config.toml
n_layer = 10
routed_scale = 17.3
positions = "rope"
rope_base = 10000.0
parallel_block = false
init_std_o = 0.021
init_std_up = 0.0663
lr = 0.00466
Below are experts of layer 5 (counted from 0) of a mixture-of-experts language model. Rows are named router (the router's row for the expert), down (a neuron's output weights, with its number) and show model dimensions 0-127. Each number is 128 + 32 x the weight over its row's rms, rounded and kept within 0 to 255. Numbers have three digits each.
After each expert's rows: "comes before" lists some tokens at least twice as common just after its tokens as in all text; "raises" lists some tokens whose logits its average output raises strongly, later layers aside. This comes from a sample of Wikipedia text that the model never trained on. Tokens count by the router's weight.

# expert 17
router:152133085095163161149148148079160156186156079133080162107152102141093121071062102159128113172115118100120173125097145153139141112099136075150135137120151113160098107151085131117141103081175091121096094135131201066095088138138110126156178120153139130113156098139100106141083195161129151112112113182180063131079156080185099190120149147122117122074107075123109150134202186138104108119155
down0:171114082107190107112193127077122140090145192123070118142173105149142125159113068169151116092165112118132164127084229114117175126106114127182109087184121141112100137080153138184133070098099161103085141172129118126134132139188113099098112133082076171116088116137194130109138139177090177098155167111114135173132113110129117125139097176121095127147142078105145147114094097139085085149164
down1:120117177151094137104096106108139204155127153144166146102088173126136184123193162126087103136110148120141138156160136101178164132129134151130103134177199136122152135136104185150133103089096131136137084127092127090141122102167147125145096106181107089120157133121070175167108119133153138108174097087086178111141118145083139085101098102097129132185059154122101030128096127017154133093127
down2:149208111150116086121082103080044120110126108094114118197070035100149162125111125100116069150128096147066124144149089143082120165138119089124117088086096151156137142081082155128115110134124143097179107119118159167121143150122102145110140118117158201193173152114108160160117146109174144160146122130165123088109159130141165144141115103154147145140156206165152132136153167118151159121042
down3:130119116127129113133110088103149093110154084103100128133150171143179142007117070108108128131158089076168120071127162155116107121104144125158176174149144153097193072048146139160110120150131132166113094112171059140152153128151153110071135139099150120132063135141103114093126078143142116164162156182129134116137183099130118142123128156109143187173170083159111147112127177197129139183106
down4:085097132179170152132077163159159190115107103136100118105105103101138108137132104132126089107109087157138162120133148135088118102194086109107149107140119144131074205107110148159128124113124135191083117119128139135158139105153154164085212128095119118170106125099084138078162166135093162119116196092121088116138127151158077186079150111138109183099096100083157037218107137129166141134137
down5:125097105133138178139126154117183108094132101104127148092111098120186126141189166125129110148067148114190165136135077083174100164122113103125130195094104182134148171139125141126132145177121149103161120143146091176135103108094096137112109111173083086108106124081138200100128160124039123119076120080130136115072158173104150105101087115166093088107137203105149194154155148081149084151095
down6:145178054173132166131108157084099107125133140129174185086118123171101116113106113110115160072109125075159134115130126124090135130152104173118118169179095174101168104092115090183126117186170168109084132096145117153069114106124119101127144153012138142165110188124152146138162105117078167168151136115067126180103122111114118111048138107109172209165096127137141139136130115143132154133106
comes before: " of", ",", ".", " was", "'", " is"
raises: " was", ",", ".", " is", " were", " had"

# expert 79
router:183117147133157136141178122148158149139160176108148137111051076132126119107165171107100087146101148111084111170120172154169143094068126089141159093099125158169119080146099165138178139169064114135147167179172084127140113145119129154132138137133173113177071078148167075079105140128174106128083127162130084171156097090180166095119139075081089103087184137087151140093150141119082126096144
down4:148118075131177114164110193050092133143130159152053149168092127148199106116141183092085113125130136191098121088141145148126158135130119130128092192090086142098139064134143157171134136124107177121072215140160141151150148127160152154120098179162103097123152126115140138098102090042119175140149133130070115102128099102151120134162165167119103112119091083181137089087159127125115135085140
down5:143111141153178099129172160148135083132118108131135134168078144139135083088118147155121098134081142152048145150124106083096086141123181124118194077060109076148119089128151147154098080136110110108134121074136097111125064128135172077146129128168198093164186149135175114124089145168104126165160130194129099134142226140147105111207137187105151131099109100108124079115127151123151147121146
down6:127190130065090119102158132102108135109082095169127147114100102153160168148104142176094120122161165159119091079144108155173102171130097113139115131083062174053141179197120164151121086155110161161156071163126176154054165102167132090134134141127089106133167156070127146084152123142147163115101104145096140117153150100189079165083098092125130153124155135167182092149070095120114136131124
down7:136151136205129114096156159131098131163159098101150051171149130179122179190074169140114174137149082127099168177152146104132165188112149140124124132070138199129173191106099088121140077139060100152125055133125148141093109079150146132120123084152146119158134116123110074144110176134140130121078128124088158102095141140079100121099147078139117118140134169072128112059103137161146168163125
down8:158156078069098156121076157170106113078131157142150086097164151133042142124154120103149080121111135135124102140171195174147202167131136145128177150170123112145122196082103123173124155155096089128114133148126151119088136144164132074091110103213158150103067106128110154137112125104097179157223143113108117098115099120154143116129137108141145117151121112143109132134035140179118159095100
down9:119121100150091143118076181092090132073122114106139142134149158151132168155204109157151111153178084100092142140138127167156196117117150059063133099128118167168113156132092131157137126130112143119091136146113184128115130178136165122136153123133127075147175113073097124161094099104163146122147097179138125092092182178121095100109163101098102113145102110199111143072097093191058174065093
down10:082179182155168097101083145151153089122147144052119149166120092122132150131108108141131140101172144106181133130144126100092146153115108078175091139118110073141090099122121056110113080086096148115187136093156148119207176139115136104193137094104082135175176096185137162146155142180172142130126110161086045130138189111133172103115138120121122095122104127133107076068151143166157122134152
comes before: " |", ".", "–", ",", ";", "9"
raises: "ac", "ah", "aj", "abi", " Sab", "a"

# expert 170
router:180115152129161130145175137156160146142163180101152142116060081121133119106163174105102093157106154110084109166122176139170152088078131097148141087104122157158122075150090150134175144176080133136141171177172082132138115138112138158137137131150167121170073076139169068079105116128176105104078123173139087169169081086178167103122138080078086106096174145082152153101149143111079121094152
down0:110139104188109167154185171103125128111082170157104077149109166157153086106119179116147149128123144119141155102143118127155192129110145065099156076131090101116131119093120092120163140129165138135057170109113124126093137167167173159156198075148116112029115093096098170047096164122167163095152110145132110119129134145112106123125143161106125068084115162110177119117197122115074169101149
down1:163130152165140095142148087103150059153104142148161141124105116100096117144079092139142105170105143119150139091142176120129165168154214158111071128092169143097171132158038134123109088131146133171140087144106151047133122144146147117109115085082133087189097120156115162139170142091131132141103071187177103144162121136117144151142094182108172135147126151108038071079101107172154142132117
down2:141158155153109111102143143128114133122159162172141101132131132082074166095143157117125159089125151173113134080121132100176125103169078170140175113163113139121114147065095077117124082092147073187151085122120085098116151116108113171162134127153117105110133163104193233133137126114128067100095116140103075146145122102104110018118123179164131135135166136124212065147125134151135113141081
down3:141081063106119160154082073188101173121091129121122173115131123090174110151110131124166120160085140170153129162154157155065173141142134157063146132126079086106104141131134110188172094091170129136056129113139149126122129141104130117139061155153131128101097105099106115112105149167042108128152150122152131136103127156138094191082094096134112173125196088184151158076146100159166170166081
down4:154119128127179108150125183136175119205148130132122207135133070125093122129133127132099067116110174211147169124168067154090177088081170097122119111123124147109098163161136126134157110127158149104073173099073141090172142086084099097178086164160111098131137141097150093123102150077197156143136156102175115146108130122112096126126162137139133128118128089198105077154090097109076122176113
down5:140124142159193154071071159162140128107134143124142163148180130156062144136129116133114153159073081073095113095124138139068125171124157125136130141082144154131146153135133173135122135185135161121093134139131089120102057143173127147136187114132130107191100164048103143146141107133174147128114080102136127064119118121113117157155152095209089102084063171139072140138129079091188062127138
down6:135143186098097097128128133112112122119178127124149145151103099100128177133129140109106106180137131122146194166094072060101077055139087124117161116109105145101103124100119147168100169145141128118095185137109095143103124169146168138167128151132149143174162112131142140066099075200122136168155153147133178161128141078068103070151144113044083131129101136142201089136055089135166095157156
comes before: " |", "|", ".", ",", ")", ";"
raises: "umin", "cer", "uc"

# expert 6
router:186079090163083108082171121155136175153151114182164104094162105123134131082143154109113136108101111071102104118110159178144081176143126118148161139132137195185120074096105184144161135163116140078103157183174159113160071102125105155106146122119142122115101098126167104066149065103144203089091129170180089148098133086158080097142134112120129128173098177095145130153150124105080147147161
down0:086116166110107195145146136139117131112191112128107145101115119144114119162107072114085139148148167093102105146159151128106132166115110122101160041195181093153063138130215177110114131143034146129132150157182138088200113137102057154169183136137171087072132110139153151085167125106090156124126167128114077142077129116136102148116089128125172113117122109105164159116169109131107103111111
down1:116201118132134119106074130178167125121098132114103122131144110108158052161094133087143138047141127158158143113162087142168139177166111168150128140150114165044132181110088195081177087152108083117145127090147124093126177101131138181115152156118119083154045101092168132171185071139127161111160124097119137152138096081140171117104080133141088135165114169106156146117159129104137161090119
down2:107110144133111084161128127148083164122110186124118193091120103092119122096134128139111159083093132107106122139101101164119163144157082127114125180118133125159193156120167090072162125079082197098162175050073114122103122101097160158149093189126126082165154097127126174130084094131148149118130123169127207113136154114078143111176087128190128126171112109160127094062168157201110127120138
down3:150136098146141093094080148139150150137160119097131112162096154131167083148169112114134122108080109107104125063161084139047121022074102177154174144068127140092185127136130107139144139126146135136135201128145104082176148133173182182107174113122115189146197123165110081167144135151169113136103155146081122171173114126107089100153170102100089119085126135094102124170124159093151134147127
down4:156162138115089041182099146127099107177138107105163087143096115151176169104129139097175123151164107139133145097153089133108153105169093148123070098122153114120140144136114146100177148091176080147145108056217101085143143077091118126136170099130109095133122175122179201143167127098118124170083123112168143117090130079170122094124124091107224115113155112165111130161066133149142148144141
down5:136087129120130106166153111128133141204097098112121137073115156113084086217155079080110166170181147164180165185172161135149190191162096173122104109164180141107143119096089133159133113122142133141177087059146121152123186083134108140106110113172095168095099109099112119102129095147109144154105091112131121127132109123115089142111129136091151118106174072159088125069147132169111094102061
down6:148105116110120167149140104096136107093135093062059098124090115141139150174072122118152087077140100117085168132124084127070170103114159092130091161114125097145146127175131104205145158147146161188149204174094091108164124200082127076135130153120158140145074096127125114150187098178147117182156150160103107167152132106076081157079115122081146137188117104139140141100160164119145099124113
comes before: ",", ".", " States", " York", "\n", " Carolina"
raises: ".", " that", "\"", ")", ",", ";"

# expert 244
router:118090107107099086098161122086115135165171152134167133144083082099159153130161119077136074136105157091116069163151146080159119077104123081113153192127105141143075102083097168118156151090158092102136180173141109126126099170090126158155101089138191143177099079184138107098120135153168124110082141160189108160124105061175110096152180094101162174173160151127191160129156116153140127132125
down0:148067102104159100133114148151112153126118120111169143167117126148214090119104143111132140098140088080158111123183128109136101152132138089143129130183170119120101191148181061152093126113080183176152152114091189090111160103106097103141104197171173184115132112159125120154127075034104142119118134138097119137169113182123159144141156128066099155125092095169107129118078133075163162088150
down1:126103130123167107119132140159121065144111135186164144093158167106145181091167175137148126090157112105127122155084175132145117125112186174054168101173110102137154172126173138109166134100106127095150093133119133156168200054082129124171133124142131167113111165159087082102112073071093153122132158117164132082135110106160166040114192178134073124104110121130127123086131163068136098153141
down2:120073138149147166113130118168113163085174119181095173094134154168077103064105098159122089163160076184106108118065080114085097118169121093135141117151157125104140172074136145192104142139156166125082179132088084137132113173147135095085137116149061103097153109096056140152096173172116140159189110108146129149113110136123110144150150190143118194124092075165138136148151127132169102090119
down3:144077104061111074132123143122141146116145170160213141171097115163110084129160155125126114107103087115143128091142063173135146114124097121113139085114167134179157117169171081041131109163146125085111130138144118112146212149080112155110124077152063120104156130165146151181166084090123153182092157175115108207133090127138105200105133149107147134158171139134095123125080107098136122105123
down4:139147133140141074107131135140063145058097121157144172167173141072105142106101138168076154121197108123140042113106107128108131102101125125158092202198178086182144125088106164109063140104109138121153102185107110143149105130165091156140157108083057126115161178158124160173116106117076126187187144136141112155153135100117131163152130102138138126122124084157179079116124114131092135138176
down5:109140035102143089099162154098134116116190098117178100102125110141116096130150200063111096161088131115111087190164159114037113110091130130143131076061157111133135131144183133162128103160143096184170128126083128147164127119119155170134130129148113149149115115120076149138127140153153157151210160100097124117088127171065154119090087122166152137113169102176129125129099078161153130142192
down6:137124104125126121156133164183146141130088064113127146181098160086210087172162146149117112106134108195108162074090091145112114193084064123090131163098120127162174107083101103120142080116118102149143135115172122167102102136173129131105145084168082149089158162157136128195124156132106112103124093086117143108158196109121074107069138179150179130094132165120092183123161091163120169111137
comes before: "19", "1", "0", "present", "2", "3"
raises: "adow", "sy", ":", "ended", "roll", "phy"

# expert 160
router:158104127085097085081140131096142083180169169092163157076091095168127174177094107162061083134144108083110165081098177116123163088138082088156088131168146099182103071167109186130178077115133091096113167119167112127133149161085147108154113109123163164117106096127183115104136111184184149119082145150167168180086117077145127112147154150086123139154141142124147122103139152175119129128088
down0:149141126124110119138072125130136112164156140080117117105094185164091082139136079079098125110125170126166090180164178165138169116134135166089123162138115136115117133118084102199199107169164118084145118113128170163100084112122074093141119121097088101128153078087146127142163118118120172167143119103182074127139180197084076104101101066200160138135149181102168111145124111151092071156132
down1:155133117166159104151035093089078124066081150101142149138185049117087146099112079135139097115171134129093160088165207064153168152100110149150093140111185128107124150112125111140117124088173099131116157164100137136137156102162163143156167140103134151153120178130166117150162124078129100036074140099169115180120136099082102136097112166099133161141181121158142101097139146168146149132139
down2:131086151152068175167170077080143130086154095120120147167122075084110123147129138092115103147086108135127169141054082092113095161083126104139132138143205124105071119133135142136083105166122088120147166182090135112131139168172127079110133119096136163181154132146178067123077157125109118180149071079180167095133112192159115155161166172191114093146083157108139123147120150121152141104151
down3:170165159141078091113106147106157166080149168134142131122181119131098106055117112117057097125125125073157124079147146129174109141172068087215078100156197130168084116124157092154070110149141205126078187127112195116154111132111065093116138133090120117105158133109139092120112118125108112074123142130154143180183135115102146114158083150170152144135092090146152104101096125138148158120121
down4:131086110128082100098143088089140166202120132090203118088121168111134137143160131141164117041105130144161067076115184132153096151105145133109151080157074155102067108168092177088133078153154085161152195142107124115167148135112139144120110177150105125112153120178154117149090088143151077106185114177138144142170120140110134145145030172144090123139114122123134129142145124165115113179154
down5:114164129130116125158113179136087128162076118209154174090089090093056097089130154153166188083129161169156099125175102110114157146090137176089123089129145144166058154133139147143046093120113116145176129104102111154134102126128131085113120190083183098151123126126115110120095157152117082124120108142121093101150123133140151137159079052090164100084179166141141151118199078162126130141152
down6:158144078124125171101147138128191131145129179102136103145123114136157127104135161095177123150164165166101074149123100111063109156135095130130067107085131118150139146106140133199111121111176140092098116137100198126140123104160115144105173114093139127137141141091076113096149088088144132109126157195241059187148141162132058142129121136125040162124106098193094112118078128137133148125150
comes before: "-", "|", "year", "time", "pro", "up"
raises: "ri", "ci", "f", "st", "list", "rik"

# expert 147
router:124102144093125191141144142110181132165143163064134144088162069178156094090116110159150122105161153097120150108110172113130135078110161130143122136189187145146173086101119163159160094169156143089128165157148148100122115113143146106069160058164158168086144107164097100075100176136139123139124076188140032145090138080162102149153092150123165088066119133113106173140147148095111136101155
down4:101120178139123194139117183123143148162100087155131138106108111147099163118149154104130111214113191157150122126135040112093080144144177156129058089129148101147136137172113101123124195118153068153103095092167088130184096130174146078113135134096188064140156079061113159120098154152153133112105082124131112103100071160160154134087147104156158160132122138094149126136136162108086150079103
down5:133130158132091110179169098092073130154100058147149071107086134124173182140147097182078091171133113105167156144144134107141099080106141130120149144094107147164139155147149170135099150152184148112182134121123146161143139091151175148152076137098173071092153086160122090132150105133122093102055176124094163168066154170127103157123145122092127117113118044184071118079127129119119139065115
down6:162114141116101101080112112138173127205105117130119160144114144116100169213209109100101156116111159180098146147099098097153142154123160138071163149078130093124120176115140117094081147157142116140117127130149158120097058149191106183152089175147128106151089133069089075110130148111136089140127157125092141155087094129169116174075190149126150152148075110158078123113091127191085117160092
down7:086098090089110156099112109100102152139133135111121061119153142092160137130115194142087171127145138090223136156106086089149139105099197119113142115082166121123085107154121146137161072091149127094135125121098129158138117137117166126108101150103126134127173153103148152155185234136124126060095141107045178096085206128084163117134112185150153140163114139113130102138141125085124093159171
down8:145060136157072129140135118126117088167124172150163102115120072150158170129099125081091177170121127112149082142205180145161117130097105136100063134140115124184156128125098162186086128142117121059108124147117099114118120116098067061116156136110187115122100109150129119135145123204152074183131138124205105105127129101133168106138108178125062076115179110115156129152105074110105154168100
down9:150088099158077153157120146090091182084101139149137134131083049108085097143168096092079107143107031136097122089192178127131119161127082167146138115147056162166109148130122122116131100117175160125087146152091125167146181072105197183163167093118118129141171189127171174114130133125147109138082152112161138160160167136051132137110121175110151104097113153133130102107112116141147136104129
down10:087126120190193144076163087118114193126077126123086105153113138102128101088091099126174126152161143111157128121094094108122112165129173160137054150103116098152110175108170091165103159105132136126108138170105138098142146126127188077125148144086119140077137137101159146080146174163197143134067151160091143034138132097185094176112163166180109192111155095094139126152124133161126103090130
comes before: " of", "s", "'", ",", " and", " was"
raises: " of", "–", "'", "/", " with", " to"

# expert 247
router:138107109178101103069129137160171098154150181085128157086148111185100099134171167118174078124141136121090073108147109141151095087146083179146157165096070171085161165126161115079156151120131074175084166153119141179179152112093122130147148071149166079101158096153172127092103174186163121163097130102081136150117123092111128146130149133154153075171166142084075153155131149087150132130094
down0:128123132111105145106188127150116144165100164125127078122183164108164149137109143040148093152119157046155139194147171093113112150123186143121174125106136108124129124143134157191095153067171094122128105148090142091164138096142108084126088190136142127142102132064154180186118166107099112129121111131076062087057170151141133093121147106087145110176107139161110127097105132128138116193188
down1:141152128220099084140120109099111123102176113167111142157124121106176131120164085121148087188130091125140111137143040121096155070111173061175120138105115172108142101091135118157153068135147160131174144151174175053130156138148088117139153124120148156094165101095131127109093104102144142143160109125157106167081175056107069115150180142114149127135156095174102103148092172105178119113070
down2:121219161052082137180147088132156121115157057170171115138165161127148150133167122139100080123121155126106102153129106117112139106128093170123154133128143170213111152182168165158108116094107110135156118122153153111101088128089104117105071150103161100107117105085126196081166119123127127138174171161106112109109171141062176158092104065111149119165124157107062167089145163102104156116091
down3:115118157096091083142094157105130148133137121141142135157087152088121152196139112157111134072167090123138153195186210156122144176112099111084149095131131118108146170151163162148159102126092152070141154181167134068124095171138121148122106087116098135080126107114161164118167086109140125133184134100173114140125137117148073118118127058148137124112166159141065109064102161177073136053069
down4:127111143147103088075096126140127123114114161124164068176124181145122122174165111101136132119131173124147129126115168078103111183172167160097139120048180099141092081131156155199124142132177145139111155117136126124145134097149173121135116162063103134057153068117095139161056132139124154122091083130129130157087097086165122085041139104156092112122091158145157123125177130133151150209179
down5:071135126181101172109133093111146081132172158153097111129108089094125059146132169082112131089107129126144169099207160133173081097120141134092114100133089102113050090175116132107182137136071093154148119151185140163069117156131176157143188137101158090161091079144162183147151126122102126115138184075162113159127115181151076123104121168101077118168132156126101160139152106133132116074125
down6:120134087170153138186083102121138153109150173136093179104098173135076107136115071090138110113121142158080062165097154115133102111118163161134131106107117060166146153157162125089155151056147098104125157154109146166138127140052180101137165119181060131137115057144135060058153099140165144102159148146160109136149102137107154109129164148119123091130141108065206100151137163145146125101169
comes before: " the", " be", " a", " have", " make", " his"
raises: " give", " become", "\n\n", " participate", " allow", " take"

# expert 41
router:182083092103136130110128193115178181178146111100181162085152135116116133091177154142120141104091115052109096089135154162104099136126164107109143095130148195149143110122093159145192131185127135116116168192186139118206071106102108178081150122144139112122115078149139093084134078126147119103074101172164104151144126065157149154118174095102094139147125135116112119099131138122055106165146
down0:105123110152126054127139094136116094204131104060121085169095084089114096116186181151070109102084113126142186117133161166157155143160135139124102126107117103181088098163151157119129150136135100134091163132090175172130155079220120153143120100125093179092126118159136152171154100142156153129223137086102157158109145138123152099124086063100111083150118111115122108105153149132181171116087
down1:128137169094088131126115080114176098138133162115130130095151139112142128115121130121127100145099187104055092117081088149127097183189167062079199097120175106168084142119069133111203132120146105107114149156194175079113201120089152147129140109130170109127160094131136108095175096099165087147123102115159120158156086082189131160150127104131107156156108096155139172113098148098066136173138
down2:151168086095144185125107118178126125128139093107165112113075153152161124119114128084108143175129155129124156120120165057117102142116127175141069136083125167171110159125101202116137147091099069143111087128123130054175149078147148151122104158119145054058135122137120106133119147166073111153093107158127168163102193146127169096109120089094124129130148165092154153153133123247123160163115
down3:146118131124168130131151085131178176121137126101160141150092068112070135105106130163120078071136106116119144069162201121116170150121087106165101129129120144110125112085156113098137129127113168157140159137119157086133129159165130088090148072091134108177055062159172117115087125135142157240136087147133064168144105167142094141130116053107149079162133144152183140124185143133134141077126
down4:146154141166118155090125149135167094127133103114150074151199120106111070136129168155164127178142131146145138112144065139117129113169159101055142096141103144161141129132069165087114112132144119136125130076155141147113120106097115191093157103144192152085213141075079154169124115141122122106062093180128140117066138147077156145121167098139089109192133130184127130137102117070141112210081
down5:152175148120136076139105144158117169047120126190058093148135163139116142108128106115128137154088125151130160138087098125162064091138149117141161148047084151099130143153139153134115084148137169119104118144111172170120059178116126074095163159116083131107154137080126132155080102179179158095099146120128142066048153092133155157150130111120125242141123141127111135151139122160163163163139
down6:141088184102129181124125115100166090068118128118121196156102146082129144131124137102156106086160140137148097125153118071144117094138075119116090112208133098091105133147086122150172089060168125177111163159117118201114165172087120125116114132115094139126102181169168161176148167088167100158100127178091125076146142117140156099110119120153114108069099112138180188173081104098124116176074
comes before: ".", ",", "\n", " States", " and", "n"
raises: "'", " (", ".", ";", "’", "\n\n"

# expert 26
router:101183076125176192146164167113150111146087127092099119122124124158139082085189150163127084118190078099073125092178157103171094132106204148118095087101153131165115130104123151092091094113185144104135174153139163156143125137122198116164112142156149114105179095169105122094115159163134107108115090136157145180127118112084123099072078156081141073144127105095094135174137114124152101077184
down0:192134149122127102164124086098125150132064164149093131133140124097136109192118053112141131104075164172089179105112174136079171164191097120166127098112103138209128141118133173184126161100066146109104152108227142154110117134118127117102134080169118165125085140108169165124113127151123175088120142156147147112118162128172117135128087068080122136130131163118121122081118148093069075122078
down1:180090118083122115108098116086166128121155141161087118149112085118111180088046138193136197105109137186158139142071180093096159154027089112074114086101118110161133127110132156183167131118156133104130125138124134106139136179159121146155141100141081147123136179187205117099069086141114118123098149170090137099096164117178120119162097139142122147098107177160130109108087159157136113141156
down2:082097105119168169135150144106149084150111125156072112142155096117132108198109138076135127162081128147132150116110101125104161091117124095122114194101159112169157180115076093050104101116142110120133129117158131095101204145165094121118126137166120115184073130112123152058152167125092100132085146069062126173136151153188172133152194125159090173125167165046133165141150109131136137160106
down3:126156081057093144116123098089130132045135213106148105156181149122170096138165116155074100118129122153109123133136129150166094153162135127117099133155095129093123136187102122118106109111134183083072157166176113159083112097106151075161180147081161055127174129102159068108114158136155168139058110135129147143110170092087146117107132148152131155198133130135140109135197176095136103113163
down4:142218143157113114124112060092117115104186102072152137140135080145109186156105115132123122085197108133144088106097175148102134143117112145138144152166086185118056106138064105152085151108122162090175121147093130140157167099116106102170099127116181135092147126115194170167109166081161130180190141080133149172147061077127146088136106126135145103089123166153112142126148071151123120117148
down5:118208160135115152109113154119125138127115151090159163131184104121137154075167172081104057094121099081153122164170149136180188146123091134144137114105170152133153132118133139128115103091084151091156107111129174086118043124092069102190129108152110108100166102137098142186137170144164129090148100116086089168158112135052105103117200080127166114130168126127148124146116167060151168160135
down6:134129098065107094138156091141161150124100089108185158181073136115139124089187157107101071116134097079141135138142084137200129129126092201150131115130176093112221074134166085127160111113133147140119132124166090176145104122127127105137123165127161085131112069142140141159132123151133120095128125191135131165099154141094102179088107126089156139161175131047116068137157176142107168151065
comes before: " the", " a", "ing", " in", " to", " by"
raises: " the", " them", " a", " his", " her"

# expert 120
router:137164127153156120169171149082151092162110047105088119144121161102116116090078132159121183184142055086102132109102178136153088117110152114177113119170134089182099109140145170146131145147135076108110140167154179065115115146125124092114164108175147194091123115150066077074108170147125102157106089166165103158100154109135072115142098156125146135161131078129073149164169158102160094165142
down0:117089088195168141075178128085131192131104101136121095222167141143086072120091118111120129197126145127156109090085125171107165133107134107142127160188158178100087169141157153133135148084137144116119106174117091197127115096111166164158128127099104096148127138142105129118163126083079133174062127096177113114122117155120155109184166096153166107094135127179097129134079076113075153128172
down1:121128097052046119137154088139145122108067115081139155169109141133122136122136140131168064115141120144147160106100079090069111153201133163134084124124143178152088170167147127121142098110152158072120120181137082217160109115153150149111105129094140123123174160130096137117119126163121157137107172139101146104201166090097107139221094109127129142178116148086140081151168150088166131094154
down2:063162141168086129131170113146135081124109098107166128085104118100100079086145130129100099147068141122136134094197132207182158122128145135077123175108138120109123129126153141118059112106153096186130162116133162091154115127129148141201106142167175131128172115143098119185105097045172154145141065118158106066117106164131173105158109100075127167151139125127082168189157086143160100104136
down3:108118135110125102068082131175063206182120169139115149101158155132165105114130180129201105108154174192122157091153071108105136138166118150135105124131140171169149178104102143150126099128137100158146069120164166078133138163133181167082086126123117156131180141138088147142129080075148151102146186153141136104150092120119104143089115062133147097174106104127183142110155116077088087109068
down4:113163143098152144159136189099163086096105121092109191099123084124116059134121130134123142178108104120104043202129132163128121093123113173113163139120104138171127080138119139113088137101075103115184161118106161161127098153091157156061087120122160136125179123123114161109149140153147118112073135111179095148150177150143159159088093032139077092128119136117170105110199171184138161097127
down5:155152164099118124111143132118107126115088085145133094105062135151045139150123121126132159223120135151072159121128092136096138145057147110115167138080196071149143104154056121090150095157125052115165152140102120151200161177139129113135121144174133189176086090099107139107137144096159122118139091115135219133121104154099149146107131120127097161068106160117140186134128154141086120148124
down6:113077174147166143077112122139096108131162103150083074095155159094085127138095077129146158109120156152126092038097118174153123082128124085100126149111158180131150146084099169117081130139082071156141104155115140090141233119160163171103144159159132073198150156108161064178115148105096169095089159185140118114134150092099167111138158150109101126124134131106129162177146154133139149161110
comes before: " of", ",", " to", "s", " in", " was"
raises: " of", " in", " to", " for", " with", " as"

# expert 19
router:164115063105103130152135158127116091168160159077185091135067053086145126132147178104112159104083097119143108164161150149155131104069183135154117098148104158171107079089088129101153142127133084110170173189163158080102084147126085182133173137099176159136097084163162121095147104105180160179084146164159085157150147092151120162130104118111141146120144140074161106101145161086097145141149
down0:151098087149120146183096105122141168115187113174157158085113145108125142066210160118139103087147108178103039141072160138150077098171080112143151135078162200126151177087130161180126141160038168125099120121125140076192159102141142136150109151129168116110135143114149136134165118168071104173166105122094102107131071115105144109131111103124132106144099135110096174139085098130100128122106
down1:100137095132163197103164124113106095145144176066115169111127176090134103155084098117103139134164092106115068137149145153168159137136122172140119074139137113138114113090131155123205147091151155114177140113164114112167084103168074137125125130117143126123052079131179091089067147073061119145114140220107033134194147145087106100127126140124148151143148153142114139184126125113098149116150
down2:152162151153135154151128142122075128137034137123160152069057109122124084089134122127093133111136057153143162114109074143072173124134136123139129156096088097093118167152122183093122108129148133147084121104119190153164137093098141145145127082082061163160166196157113174063154157160114148120175177138081206104154123083143090126137108116096147098138134093134161178145150155170113105148110
down3:042122179146078112094081177126145087121133085152169108078133142119189143132104081127173181153133155208106200098072148156114104102144092107129182135135114136095131143105084124106153101149167107125084059161188142163095108164098123116106123166162087116145137121095168106104098102125097150092101100169146167132142178130166144136129147178176135137087095128134129087080097134183129114164159
down4:135143130127145114084169116115185192161195139086095101089158134112091056109169135098148134105148142095135109185128074143140142148154057125133208069144150155117119149093152147185123117125127135135115169155117148115051145083182141123159127099094130117123114042126127088143132073143141175168163137090146141161133060066132092136137144156085146056118132117166127118154132112177106157121140
down5:134090102092147062072145099098090105082160126108118137146130128149147128179117142124142133099108187098054063136086117119099123156159125137132130150087148114068132040190127111103180121138148182102112122089165146145142166124100084143162117146123150124202156162112114136131152199073111189165130097164125161075126130163112109077107098191160092130100126163142083199112130143156143111124122
down6:104153138184119127126187126111115154167127091133096135093122108139163180129073092114139061082144113150140051114124136121141082139069128061135175123153123131071109143152130180079136129211115139128132089178110164147135138120127111100146079162104180137102136102141104081162145109181222161170121118144191137151109147177084103159095162099108118119114089126190127155121151141075111147113081
comes before: ".", "D", "H", "O", "V", "T"
raises: ".", "eo", "20"